Experts of a small language model.
Size: 10 layers, width 256, vocabulary 16384, 52.4M parameters.
Experts: 128 experts in each of 9 layers, 8 picks a token, a softmax router, a shared expert of 64 neurons.
Training: a variant of Muon for the experts, 4108 steps.
Below are experts of layer 6 (counted from 0) of a mixture-of-experts language model. Rows are named router (the router's row for the expert), up (a neuron's input weights, with its number), down (a neuron's output weights, with its number) and show model dimensions 0-255. Each number is 128 + 32 x the weight over its row's rms, rounded and kept within 0 to 255. Numbers have three digits each.
Before each expert's rows: "comes after" lists some tokens at least twice as common just before its tokens as in all text. This comes from a sample of Wikipedia text that the model never trained on. Tokens count by the router's weight.

# expert 61
comes after: " \"", " a", " and", " to", " (", "'s"
router:153118044052212137091129089051115140160123152144107106173162105108140122139123104161159103129131135109112081122154115110107105159119180046163164124124065164122155097133125061077137118058078110108089144126106098106100185104165124138129115128078130143120129119097131115115104117133144104071069159141155125136151095138138096072150152118117202103122154087080123134115146111159133094131109156153136099150170120217118106143154168170145120105149138138193143076094112103128147142125174111132092091125153147097156126192125098193119140048106124084124136179171109105155132099161133169167152123209155116084152159147132145106152121079111104114107097149146089092175083132137157103157197089113116184061135147212132150074128102066107126161120107098139128095147122156107104128143191107
up0:155121133095133079115137095165061105154122152104168122139189142073161131107098070094116114154130128103115164138175103128159110140110114096134162107098126142142101145096120129121127121144138163071141119182127154163028103151166058095112136120180119173123069179178153117131040150118149119131145127111138106111117131112108140060124135123125160099110103054088091121128124115078172121129068102137169069052177133109176123126109113091136143139133134153199123119108129117040115125161116154105104087218129178147196113135133146169102115172131094141141103122096206088127146168107143132138125149136107073137133160115184134193148116137077144151120103133131111114120144150083180121108196188136105142123146127159162151068165177148128154194091155132084143185165105074178115105078102110
down0:132179030123104136120096142127151158128181103093142093100139098189088118096097120151163141118120143154095123129121168145078104105086179115177150148159166135157121120162131152126103075113068127153112121090228125198111173131177126108175164099087125125156124109140191104129072159157103113068135101120129091147097164178158109070117174102155137100146109151132179189132159154145061052138114100144154073163130074148110142132166121210065105123075104141127104128183156108145148166094119100080097137160063099140142128079162085123183078140099083068141178098095123129124121176103098109075081110143135115170148158099146153165129152143145085100134082114203150121115150102094073133127115110136130091114118141107152097121138127106092147141121070111112112114110109123086190117136168150

# expert 93
comes after: " the", " his", "'s", " a", " its", " their"
router:079132169143109138139114154121087121141094178160153115184193147110113195128107094133157155111150146132136115099150104136157149068185152130163075125125107089059147099110131095136126089125099096075167140166109116147129143180142156158127087129158097122110122081122143153078142123096170134169176137145191126107138161145110133090120125182112130131136177118141045161113125110125098132125129140073064103171121120108176128153136071124082170144119102102101104147159156106124151161090156139169100132166184178120128139094112117083139156140157156086071118074149154126174147102161147120084182108118119171142134136077046167118180151093099121070164189089110113091138158110097143115130190082151127149108101136057075127076103082149131108150047183101180183158034180134170125145149114123
up0:145083176141048143068156083161072179114103167119135135128181108145144098104085092154147138139109101144091158190099135160146063115096097095160141129160122111119051152123155189143096177137129173127119125126107165110121145122061085139142120097119155091125139196093113119128098174145166126111109128151188127150150140180092208137101110138178168141115082099100158092146089143181128131135120119112189122070150116139166175148141130135105145131113152183198097135114125111146111158148117147055152163133088128102155152088114165129146184202137095044180168117116136153059162129120181071188110130101147103096107135133123101132097090089126166131170120088126124100099138107067074184116134089148120140144140162096064194131133100125140131130128114163129142161193140132103141180152096185
down0:040149135097106175111118087078116189150144103127113101135149091143108120142172078100105103103124136184169136145090169050109152108079168145094073173187108088139172087151112092146095159081098142169145119171112147117121105131140170119155143147108151134083152095170134107122177140084135137093161178176086123190152103066143138134147158141100164175098067097146169080154073129063131143151190134087151180071147097141103162133152133136095138139138083095121188144166143110145111097121138082125130087156127130158051170124085107092144129091152108123152091126174108159124135067135152163028098168078101102129146133156120111100131149127186151093158121118123121149121121098144130116128140172135135112163127138108112199117158091105092170086143124158153145087211129090087056115151098138

# expert 50
comes after: " |", " ", ";", ":", "|", " –"
router:142129148146171097077168152138135171070092166127112144143164101085122122126083103140068131144114118157154144148151116112145154145097095093177112178120141164132112188088121078160132076112133175126104156079135120098174113133126041123126146090061111185073127117146110145109137181095163132164178127090100113119118089136166115097068157141184071141114114103151168085155137144177092172156101118111143161100177099087132115145143176103088121141104099101082154063139170180117099106151112131140165130134207069162147093111153146100071131081126190178165131098163164070105165134184101124159085150111095108060148134159123179136119122147177107158090146129156156120096133145131088087145176104136174151113094125155181117146106131145062187133061160105115118129113119147070202134116153070
up0:114174155099148142141140123115119166113175161090132065106137121108159163134130119158171065067138159178107139124097088167107106116136126171134104146128119127083166107202096148194175157113110162160081118085175116129171120107183135129134144147105120122140087177131140131132028159136073133130143118119102082188078106149136162112132115127100124143110138138149142132129098114140126084125107158111081100126121130143158129143135222169152152124080092185136144095210216110102152152135106221103117118107069171127158159091138169098123115103180124081125126148105105150127094083096186101153147186145081115138139157105182115088199131125160120127076124170150129104094128092169097086119122162127113112168177186072152060099146090098128093128142150193113122104136107103108134191088142075
down0:090084086086155145100142120133121114156121092181136203106212125126150127159105155106170175069094066138129108124130104096126106100204171060184150138194136057138108128122085095112128143138111092157131141144105115185144131112113119154131135145185114092070138122122131094185168118128116145195189120186110086168078131144133126134104124131098136137138162087161133102144130169123125130077098115150111174162160179080112130160166096128181139131131153215128140177135097136119057135122135126122133099131087123107169096108077117156128076135203139108131138179141125106190179172110088154125176117169167124131107148146125092132133130129081104129100077142159160124146164093148124160131210110106136130125094156146086125090100137102133131159107204086181084137128123151149162140043190073

# expert 21
comes after: " in", "In", " In", " \"", " since", " January"
router:107112082115213101120117112131185140159146141150106120186130094092155088159118103160137177159139079158115166119081143100120149077093121116085178154192075112143151103132105128139170193126160156153062157131196146092096138107134158094111118137136133142166106109129110043082099091100147104078146138127169084135171106105170093080088157127094158147084088090090120106139102093156069148106159138128176128129196114169135099113163128145174142109108090122116115105113096110154138088092136178103110135110106183145110109151164145130152167114059083098122129179171141108059117126129136119177109134183121096125155105116157080119130155081093135143075136187175101140172150146154159147149167111026151169085129118191146137130115099202084125150112176154128159078205109112111141082127132135
up0:121105131116093095166133032201141120122113140107130170087099088067149092114097174170136095133143077104095149101116091097128139179143103158187122103092145084152106060171085119126133095140120167154100106164135082098112116135113126115084182119176125143156086175133104182120076151126099180169170194156129088097172127166147138163083121149122103132081096104110082137162178120168159126113159140081145129103127116176127132166090167098149132132162098140113115091089171160101100147145165150081139105195158072162130158133138124159180139147085094145172139118118196137138158131063146126156170097142100117185156148130128148164100097138122140128125166086120150158136126123096105123087162132120085079135110169155147137075045119172060079159146076106103165214179147119149104119185158099
down0:066106203159178157075148069103160127102116120123152146076137201149154083184089133111115159191133128130152068118145134063090133101095150107155133148113141121132123131145088150074156083165087128087123141085136167151099157163080129113144107142105185171152128144150116141127115126073178228135095096114146174159119125084147176145090114156122101115131120116113179137132130180111068136119055148137135118111134096157115133113142170126180130059095064128081064139121174148159117116087095191140080086127143140122152126131140092088135101149125094174112113110089082132156099145163117108119142110131106115145095135187117085065091140141127146202167117149154128146170142180171086078119103146158196129137133144128176159115149085078145162141123124107164102112136077198131167142116141219

# expert 54
comes after: " |", ")", "0", " /", "5", "6"
router:203114157154132179078129184160151110134097176108183119061131107128124184108151126067139166133125172147115131104120125122112134160051145148139153102106210126127116131130093100133138156142102167068111075121093113105141113161067086100176128131100078149133103119053113114150155150133109119192061147123059164106122188157128144160149111155130096137176090098135121198144158153195094146098111106134126127109178092141128097147099153139101144108142123117112109099174172140127149175116117187049077088162098125139104139094125144114124127172175153109138147057114097164095173072169148079098087131119100125076189099162160074114046127094099145152094160134194153156076165112101094136146121128129109148147140153150126138149139155129153103131186176104092104087130130173083180114174124118
up8:168106124132123094112144112143120092153149174129104155094152144114127098093121116157141119129161084114172135137081129142137172059155101129090141115175149135153112131107177119143197148093118136092086141065141152103151184096078136105181089130112109083103109111071091140104155148083074087185137097143073092119122102107138096117094171119164099128132169121102118174123106069102123109118153158111024166134124152115134088115089135149140077144096139137117157149186147052084146156113110121143128062133139113176124155153121200113140161117144109140097108137150057169085180192169096175124062113130150103151139127132138177182123153140166150201091091119111123095138127140169190179169107184094102152164166092169157130120148142115220063145089122152113141103132169069144144121147124205
down8:111105131150057149087114131120177106100102120094134106143156096184157055183183105151169170093107138116131144092116120123165118140173141157182144199123143160089131137111160127106063073099132126122099094123078119101087141102064076142157116137160132140066178097189098208149105090155098131120130072129110099135110115094191073127135166106092140090146099116094147131117125162113154138130100111133121124130189116167130122133129115172175115101072108119159113162171176115170068107128192102133080136159104154117179168180136113090089196200118158140143113087124151137161134143098124170110135101051110123062092134106104105098157137156126193169070101093113137188105108107153132134205105117101141086069180114128154112083127117084155108127148083127121117118149142169097147064098119158

# expert 32
comes after: " |", "|", " ", "\n", ":", ";"
router:125122143130148137113126098136145154116096104168145163112105075141091099119086182091144175132120116161089082134175107152103121125135081091114079124119175134135113086129111129159131111094095072153075116137171071091142110079098109073136145119101173177142101147124128123110109110068150072079141117092096197105137120154209109150113104150199079087104171121147133098134146164192101187130199050150190100130127135071118085192160159157105145155119129108127113081161178167098068097104119146071097169136159144107127135104157130111103073173082146152114127063091116137123143160120112106137101147105180115137156130103175064108103093152152089128139135117129066157067105131115045068057165115081119110178128129147135156126119110172067145119160130082153123154152108167081163130144133117
up0:130143151180127089144113127115151120145162108031104098123157095174080107084167134096132121116147126013124115173122126128180081148123133141141128074136130152159140117118120169170083145124137143094093175140127119123166182102139098168104155141070158114130200143104111189143159111093179139186097061091176121038095095144157146113126118151157107031099130148136168102159134127072144138148109148126130152084141182147106148127150096099138091166107137120145198116098070118080116176145104129153140111081176117133127124118166120101099193093125132133166123161149105113142146113101077140094109128130103083127136082171137096112122140159121209100132109118132195141128099123050165154126130141146144138147045179137140143164133160156088120098144173101106120087089129035137115159121073095
down0:110144183162109128151136175106177181120228134099125101100148204082144098107141137130156152119119149150101098159127133115164183070124110106145110071115157152126090153093150107140148077157157147174171123107203145094123140125146107107139126141117095123126140133115120112124140093145087121166133162070174167168085085073103176086115092132158147118128105126094157109140098120152101150144190078154115177126116112161155113130124132078072154105120148129107166164132126171099156170125154147039164145159085203195128148153096077109159111106163109094105189139086160146092203108168147145165106058134197102160113136106099154126103090051130134108155132069070174106067131119178114122099131130137160085123183135127150158103112145127128117092139111159172196161140094134095081117066113107

# expert 22
comes after: ")", " ", " Title", " Team", " Year", " Party"
router:079153055128136129145152120180096113074118111097154118173149096145117150099077127100127159134125133136177098216158140117146122072093117157204098088096148131142136169132138137180120162073090168169117118114099110089146101098179101146136177119129173160112081150107140152130157182180191115175145112145139154139147137109104158179135095161155121139124199115180160138128138144152092082155201165124181169116180099095092173099136155162107166156144096097102139112141095118125102155132112102131107103104146080136115163103150197171134119099158086185166142125104156116139110098170105146134091123099103160074228113178138144138125127131155118101152100084112195147107090137159142106111086103183145113084110125074141161188165127135086177154162177091101119191170098162121210122145125090
up1:131101088127142156145089109154130139102158152093152099153118179151140150128132175116130146130099169094062143072146096182118180133112140118149142128117117148131085091105133074154109122128164184098142160160179102146148090207080106194150127084129127173092155129139122136149127082162129075136096108087095123121136140173155097156151172139170147115101176096116138077149157131155032156139156150119088122118116183218084125143132134107165160152126255138143124112113124142114136160152190163161139077081155084163154145139127095178098093135142193159146131159127103083125175103131161088159134134098175061129178200098129137109114126147127161130081143167134129207126136108108150167125116165139137143170090132164134151111180150170159048080114118169149078094147148077152153110142155124
down1:111191164069121140101159128137092110114146176147081044161162097113090155076128164161154149087124126133104095119114092107151111101112098164065139071128141100088118105115135147120160191104084188100143147099146084026103145176099124086150128150126111150080129158069076153115040182131125121142094144154169093076104140122148138110199149067112173099105151065178099086152151140177111068143150128164158133131120154186170092142130207137125146139086174109146100170131087181098133111155131147076124130136084178094132193149140123132102149136111114090137165176131158089208114162135121163175135136167146116154183115137111096121148152130139151127125137141091100096133153066113097084175122177077124117156082180089148107170123155110116124091153124138138128151077156132135106124127158126

# expert 88
comes after: "==", " the", "See", " a", "'s", " The"
router:095152175138126108091175184074070142107073189106132172110149182150174193138113117139173106123132171099118116069108074163118122095065149151136104107107129101130118127097087073105150098091078090082145153138099126179087115157084145103102023123144064151107125085128126119127102104180158125116136168178170145093194147119090145182141129069085105141119116178147072202140061168087119151140141154171155140134171131111103160114093109125097163116102132136165165145153173146171143156108173142177092218108189159107135122146082089079114145128131127115087101112114098141167157115145087145082151100178122141097114125112094117123161147097098170124139112123102110132108155166117091153060147128105131164163146120096136087085124098128157157094099112093163180195114169136148130091158126146
up0:136067120092137090145142060091087124107121178134112132151175096124137084157088146044159116110126156134116157151110143089078177111117145142135160131149126100159078117128135141128134146091099117129160106145178138138151177096136140154134091145147132105152091183174106095189099091137151067182114206143099101122166138107167199140152118184148117138068151128107083140181078088056154117047092082121119157155167061144134117105133075138143177140160178057088150070139122166129190130182096144150145149150116111123150136138114138121138153110119088148116107123133114110114099106119072118106100062168158103119112096131081108188161168125100177128172081171077141108142136075117193109114143142134155108128126160131032111122132089147085115113101073120116096072133153142190149166081151146
down0:098134121139088088134128092100077161138127118087110135144108096132173134080124102137081089134086118219128072107213186086168140103109134173109106105115122110141145097116155114132158112113163043125104132156129140063052175092131135173106077113111106174150112109077135127112105126114115147095092104130103136119115151124156151135073104107107152148098078125127143127109057055091122160126140139177128128134132097070136155171167140130099037107066191092094130116118118095161158145143147105142056160137128041088147164130147144069147108089163107102113119091127127182079140113102161118105106213097117150076126170120171093151135150206135109082152137112098106128137146148146159111073120169161188132150160182077099109106181116106101191121162145103089103107150096132146142106126136153

# expert 40
comes after: "-", "Personal", "\n\n", "Scientific", "==", " Binomial"
router:151111150125116183108086153187058112169103120132176155164111114177091111163146183052157154138093168145130117074154112134126132134110140116089144118054156096136135112132081132162154103095081115092164154115166092179085125103125094108116112098187131139108123130150148198174116151137101111126123121090056132132171179126119071201064102082121092116158084132108108102121138228148123148140122131170083124096131085175151163100080097133084129128107121156159125146155126092154185127160135127125127172181121172124136151146120111065110133127126171130140148072072116114079142089146160057137112117121155132107125163095106097121086147092129149140107122065173101157111125137126130141121121103124158168205125154151116153127126128113201197158101142121161133229121118137048201116135145179
up8:086082127202100126121069140170148128156122167108103148127168096135141098111117126140087122148137137167183135155070156106106144145147124133127153129146099131152080126112135119123109141089139156177045095077132120167101180137133120193117157126127109139111108107110143127132116114128068157108110100092186111170121170119082213181192156069111160113118115082142149120105114109149200184123186145123095114110157062126113120081173113120116079108142113142124089167092134117134126141121167105124108151132063145076149125085121108163090088111091095119075135130096080199123058155104136176100136163152128111090162185050132089110153134039165110095123168131155075109145157126162138086065135110097071141138092104116079136143179161107130113113105111078117073135160161203110117061112082119
down8:137136178165161085116089116180117139161155153123156131098123133087134127091129176069092108130140111175107195127096102111135133128072114086103134118122123118135115145130097115074086097149129161173158129058137019163122181101096127163085073032144113136117189180134115142155100145148133148121162126135133115135095084086129148149141136155108151133120203091140134149144152151137110140110148039133092165167119062145133122101126131147106107146165131137179138142077114144090124132141104110124137158140065134123216131113097165199123088125062155082130159116115121175135147185147113131164170052132152147127174138112189120119132111072132118086099141139159132139143167187159117123094163136094153175095072078129071118136107139055105079079143041124096154071116132120126132118111142071

# expert 82
comes after: " |", " (", " \\", "_{", "(", "-"
router:128113162113154040083075172115107122126143158158105152081164080137133113117196145154130115157090092160168113125127132110197177128146103138051147105154201157146117117129127100093130095126163075073131187142104132133120144170121144145183095144086112119157149152102166086076108110129106114051088120104097105153167125150095089192137104172155160129126145111065148146079119143188152162163097185147130127092099129152093167151101137176127121133123166113119090132117168130072171162073119209141129147109109102135140114114158143161104048136109146147118137086162125121092150118138100067163130126128127074113139139124140123144108066107083137184077077143145126181128136105133136160162133171106162110184093104172123109112086152143171203114159082145066114189077137123036158105112123131
up0:201133151155211122151125215162118132158090156154149111182148060149129117076086130108128124164129130144125115143116141159126151101191211173140177121120158167157141110117158096121108145202129132115112114153129096132134113139130108134097124133143133110185089136115119127155087052137148135121160164104129131105175163140161130102086146147049158141102108147133132084141184138154083179117119116100048129147180126090109184091105201124122111138137127082162121172164086149100154117139124174100169160107138139112142149140119137132125053126171162120097136094054125086094143125117183128090121114127208165078053181098105099076094141086126177148130160192127119124152136141149145128079055135084139117082114110116164100163099166163134108059161117118095154083104155094106170143114159087
down0:150157129108120090122122092123121109121112135155117122138095112136135113133131112156076106119073160155056168153109122156129112148084145162117128186168151199080116121149238096178120151082136114065127186143157120124074140078179136137134112127106152151142112138108060111176095137113102125131076155098137136051169045173044112069142198133063128132106121139122120096124186153107145149154127099119108129147208105115170137139151170116163140133113133177231120124107140159128125094155121130110109119094107109108140162168115140094071178129162148164075160155099085041121166137155090107150138115126088150131127134089100195106165168134126110163168165118184105152113080131119101090161144076118126080149148087153130104199076099154155145129174133104126129137104142106136117099077123154

# expert 103
comes after: " |", ";", " ", "0", "%", "4"
router:116123157162123158090089147132183119129162162112172189132147130151122103109173173191063102127079094110171098179148154134155145125141118110122099093094164160128134153124143149108147178125208158092084099202116128097164043140100089169159160075111067150100112162141141105120125116118080113136083102093102185120074111132136097103157145148149108099173168113155142087089146168172129115154185104115145182107188180101169127097072137086095123127099142144099156117114188124098102128144206163071133119098138119124098116107131155186088163096164192113160141083109129106073127106156097099172085152084168120111090112121177102136118071166175125134106150171175132092084125102134078104124076159153176144109100148164118132136099180124170170137122138081160138147162124157121087125191150079
up0:229164091191144148110077083194139132103098151137109101164079130116074074114113110136114089122083086147138121100165111107112163109153089132119099170090111144138144118129096136105120132129105083117103107075201180132164094103091153106134160097162099167096089123068140141132155005090128124100110127148093087146129184124104169177080109124094155168101160110096180100096115122091127135173123148123073144175115145126157126169152147103172147057139111074092173112132069125156131149123147134157141112080122117090086147162153155074104172143082119157042101134084068108129135079122126147141142107148126132139161159150117182106106163148083122103134097117128084074164145140099119148117129178089132148091180085112116137119126119174124120146145117144065190065094092155157083185146123119
down0:147151122118125170119123234165126067101135160084151142143162210117138061088076121131102110145142120104143133151178132078168155203085128124179134064162134119152122090120141125146143142110124122100118169166148127148122111111148154074134206141116142096137150097172211152101135101146147142123155165140176076133119106188156159127159108143074141119138194163108115139167156142155115143128141113091116126104127125135130145164129166166134150113132061154180196118127146135094123117133101139115149109193116108183086149126158205098154078096161109110123163136185123196127134156097197078111097122129119082155098103164144154127078136184153145134164153159150162145140151172093137129162109081157139108043116128216138098149085099121202162155055125143135144152124166100175141117107099140

# expert 78
comes after: "\n", ")\n", " |\n", ".\n", ";\n", "==\n"
router:139139154188139078073102095220151190109136100171165162077106173146109136128054148119062106119136098157096073114109128113133138135105079145157153097084152108165114109149091137205164139161123165156124115153126062153129146121119094142136124080125158172119120107142144071089115105155164133170156201140109143105141107130090167193132137140140125154096119180156173122170096140156094105094176064151184095114103098123156136153094119182131131097103139097102143165160188168168084123173136173105150141191094150142123118171152160101169109109188050167148136091103104122128162158128087107167174136108105136111132156109159067141097116138152078102120117129136166183085106146138114165072088162100166121167121092094124097088139137145097147162115162103169124087091129194113143163135209159
up0:146088137125156073112124091152114170119168125188191108126150153116116075160118182123135166113097053128145183124136169159113103090097136115141100143199135117118136076104110150184111177113155122085098134158168090127108152107191197139103150154142148130095126103136115104170135130106076065123121137174176171126177173124079133105137122130113143131136142093158150076163093153088137150095103118107111132118180123167131161104111117074114115131105112132137109101186139214173147076155141111145151158091187145138160087151128108187148134152148139176139117152170167168108129119172084141132097154178088114099101158173172063096115141140164122132114153101101095123169158172178103167136127088158235183119055095143159153121100170087148071137120146168171168123189187087138131151090118168
down0:158149085122070135102135153115141131141144101125100144105126138106125145122120125072096094180147145113158152105146084116117084114095065114098155074133157121088156174146151117078154152189094088068158154147109115095112178118110118111089108146144090110118157091152136107159128138120073122162180175111210102111096168153151116106151190143074128089113145104158143116133138073135128164194121134149133043073119100164126152091116180124149187158116123070160126154188144090098096125108188076148119108109157088100166032127123105150123159102099078130117109103097151183123114107154109124125142171058095166147156124073101155092140114153183167146090126162180200094114101150113100183187112156104110158133144105076162082176157108129194131110100205094165151100090169092135119136114120159

# expert 38
comes after: " the", " \"", " a", " and", " (", " or"
router:127122117120231107115126117081133104158123129179097094161152105094106100121094091163173094092106074166100155118138146140100142087135113096094157160160162108133150129143109040083120142109179106135110178109224107124151118115139147115180138180092106118112105176151155188079149084103088134078087171129154094132123122151129070110132144080128107081103131098112105079113143137181110086191126126128161146089132100200167061170116099142183132077139128162163084086093079105165158169096157121132113163141211132144121160153146122177192075130094123177103139183170083114081134125108116093161143134133133121104117186095141158122139124126125098140092165109153132120164158131103132094158145175133178162171138130151100141141090189090163081117111076109122155174131118180173094139135185168
up0:163088088162163100132180120104111106116084097099082197188104091157172099139168156112083107147173143175102067168108139127111096159109151079103110115147138082157089149085077124131105126063122109182107138088147133128157160084142086148147129146142124131143191123131092119176102127053129145126176033106148155169141119151146117082097145167136075182067119086140192102100122139107160119156140109119124138116141065143082158060110127097123153071162147121136090092140121117147106138154117120114182078132132085157086116092092151144168102171085079122170090139154100104174160141199128123106166113121127127123087157128133116102167110101099114094058185081124159091076090120134151099180075129093098110144122097140066175110145169176109134142164125125064095115081062154124140111096129133
down0:153102139125175132138155129074122097130131167179121112098147136130122108131183129147123133149146144127080056089114167135119072055119192155080153153090162101142114109163120138078131122090113087144054103157119134159117121134110118096118073148108135165050096156161162070128125140089158148131094132109099164152135104104077072145119132116115157089135143152099106183097133154192100133221123107063118178088127157102130134196124144090163066152166116092140076138146162171131128120141144166195139082097104069164112141107153118141158136180068101091096105144147115029133127125149121087098139111124166077142115130191174135182164112103073095108138139137136107156185145124104153163171107145131156098091059189098107144168135160185127104124139137131186121163136157116167169154093146181

# expert 69
comes after: " as", " to", ",", " which", " is", " and"
router:073146172104111176135140130101133098109202175154155169101112084096164136134129177095124097151137151123101138088155126167115128175106136203060125132085123081085150108153150093094106103161130137075121180140134111093147182116141104161122136128109138178075101129128136113070125103102112134065126088207128127116145091164090127153135131175152145140114184084126073193118114193126138087176121152131146112139072166179213170161152126125127109137114167152131076167117106116110136146097155180130097102063126138148132166125128066095163076134114191177119162186179096115156151109086098088171151114163124127116169173146161096165122087128154122107119121117093083089138115147075106197168103140153170148058121084133136127143100164099126081143126128159097176208157133091168151171141110141
up0:123089115067126161143132118139139115143158116091150097150175135135146123143125129121175106148164060128126131154054113136160121193110174065092156148117118163126171116174089159097114144155106147120141095128157183146079127097118169148128190171127122096212177139156100136090104120136172148087151073131182129140130119103132120138134132140134066116093083125090105196034170115096084103116076121145126134137143163104117179055151135069123104127086168110060155098140092128141106086070153084119147116102159152144161128046138097147137099158098087138153152161173137095144086148172178009143100133120171148093092077138091117168148169174090180106115087138165123127165108123117055133135105160156103150128103150138125166091132166183102104129165116156156114087124139164171102136111132094
down0:123140144126112160145136084137156088121100170128168184094177078088052170172190130132146091140150104177150148129130146123133142107143147118113127139080064107169147133136114119115128109088177092114054144133120108092149139115071105093121074105138088128116125132190140195115145086086129113095129144131107138128144091143143130132140161136135105119142145153164130165110114092164032146156132117135099136138128105122138163114127150206109028110109130119142105167100089130111136145127162057112079182116135069156117109115096086121154152143142155185066117074138138182106127211155072036114095151155096114109065105096114135163168155163098174122080173147130126137074150103135032115121113204094059111137117125148131133151089130135190170134165146136109122092144099155173162112094130096

# expert 51
comes after: " |", " M", " J", " K", "|", " T"
router:096125167132116178146109092188211068141161155200133190124170080151076137133135150128140130141135123117080106156125123097064110147068129135101181127143108099108104129155117152130124157085136109142085046134086107155201052137101120150193138105113074104142169142147158207190070152071145134120095133142130118120180123156131093201161101168159095105121175113165126086097144146154111126124118168162146129137102147078157128054093130157145122132120167164143177120116136127092093098160119127101142163083161126105141149121125144158090189135131123030116140093094144160200120128135129111094101142157168138183093088099093097149133102113058106116139143130119105147063129124114169121132128129062159089068135131180078120172144106129137084099125102106070093123099120085118140161098109099
up0:131116096119156124157125134097100179148100149137085121167097115149080127106069176172147132134135151119078126141079112149092142146098133160149121100167165131129192131160204174114101161157143145197146165140177085133139138152143165125090127113113164180181110165102138193093120090076145136161202138090073134076137114062081113067131117145145146090119091139117051137136113164174118153147071126174178151115125099100138108051120179154147104127113175167136146076149102115151098108134178170095139171131145147102138111141110076130143088155139154083127119079138124083156090153171135049148160090118097124076132124135127155135199093122085191074118085193140114078156084158130140107140128197126113168138133082183115178159105188120132132111182135117156095140112146140194111126091134132
down0:139089130184118133139113118097148167133116154105129173207158136116144101185090133084168063178040105143140157108076111142168160107088161107178148156154173108118117109161174166071143151170093130123129118151172118131154077137115149100060092127145094117160126120086150131049204110058117137082093154135143146103091100112136110092088138105113133087119140096108157118083139089123153176167119207204138134112128121176159161087084166235143108128140152183106151127158121131132102116105111144128119186141144121108185112183108128171094134128161140120233138156142150114113124138160128073097133148130097140149124159140142128116107086192134096133134108134100102096169110159110065110139087165134160089132140109168143109189154177173162099093187121103134108156125166165113123111124087160

# expert 74
comes after: "3", "4", " |\n", "2", "5", "1"
router:148111143119143095042081134082120160148133110144177112075175081135126141076125091104144078184110105151169161147125151123154166181091093197181168103095154114190096132171119161098107152143167136150108120143123163145148150147171107122128159097128148112113110141132151078111116155110162167165115101130147150164141136137110150105156143155137130134118188130121161115121155038056080118132156174126121134105134091175102107070166145209096129085101053154099154052168150128157100091114098157086116045109095147120087105168165071153157110074172086050123102111123110161101162174165132156131151159142114092106153067140156142132157139154145113151098118129115141133099123128110112104077182145113153155105070132130116132059134133150062176136107075097145132106148107163062105182133120070
up0:137194142124144182126138121133134142139087122107111154119132157145112077101099175113196150124141114133159199108092142186148137151180198144109131136124097123133084111155052131110133147079140071100106097191102109138110128127146172135164119121160100152114077141143075174112069100087143151139055083121115073118185111107173197143123120151130129109147049126071181121095086152138136150130115092121059112125156128123141132067119135139237102075112186117072089189149158155109132115136108106156131110102135121123089136155050137071085216188172144164109150110077171151098095133100158194126150118129117101076103158118120100142152093139106129101173148171177163125166126174094087144119131160088107135139111119092149115125153136162111145116161115173138110139172099145081110143128086096
down0:163088135127123116162113100137090132124108108158179102123108099135093097138132114078109133150108141134092097166145172091144123128143108136073167131106144087157048132117160122100177117140122120140081160153138087085029136131089172098084114113127156137131148133097054121101057117115118127129061157145134145189143056168117156139153140119135083143079163168095097071071128165155096104155136101054108126211086173131106121183173114096161162090128109117086138214113129122076094145073111171092127087136117191091115164175071127116195101139116134062110136115138067061120135124122136147119120095142127135166076115123164089125138140113111150104206203127100083125093119120088117152104093147100141105139104153123132126167134153080099112066176134174166086137143136160138109163169102135

# expert 79
comes after: ",", " the", " U", " (", " and", " at"
router:127094134039188143162172098218117086139125191177125156154117186139139154104123122162151081111094051178108139167132140086069108145112034190185144144150155094142163075141131101114122081086148138077077182123058144156178191133081109101112140169136136103107146138140126123081119121112118138121119156055067161122130090073077111119080136066172090092098112119116135081096139093096150119113139153148155160134114139108079120111113103179093102121135140163115093082072120121099115162124128123153110112131124154119116128186132132149074112085125188094105143096199102093141093070094086119117175165164126084128156122139089160153128139119150153142147142098147111107167097114095115137146172086138120152131149082133144127198138093146182120076139113096157139176154118117119138156107091087
up0:215081160119168125110093060084109121165086085109109136133181104078142125071126166144142155136168161097099157132114105090131117100105136073140143097140073163168134139113071133116097042118157170195139118108060110135089126066143177169132176105121110175099064132091148140095117122096076166227122128126105095098137163090094146076146116161096093125110115129137138080135124103176064179058097173130119148169093176145118135131173094132169080124115137089067164158174186098123104137127136126136157135141158183130116113123141090175172132161113099090143176180147092110103180102110132079090140153135138162175137198098128093143097123125136159139123111134075139137102157085131114120118087177104109144108158171134101135170088133179127155156124128119151140104075078152113132128154153174
down0:192096088120130135128105140102159098134112105113156141093124172151165128074119152149136103093202173136149146123120133085159133182133135098158064138144118087172179129083127130117112103142112152178142092154149160157177037178136150141163144146151117110102087130119156124096133153123039154177137053082128091098166103041142135098150087137104098136151091088176154121140089148076117129070121139158079139149137184128076072080148149134117189139123187124083119159199112144075059073136150084112124144109166172135151140152153095107115147132124082090076130157109139083151145131184156169110132149128080115169165191097135159092089117121073113128114085101138117152052152110078121101130172144111117142104164166135153150140094069136130194142145118134099136095117093135178155117186139119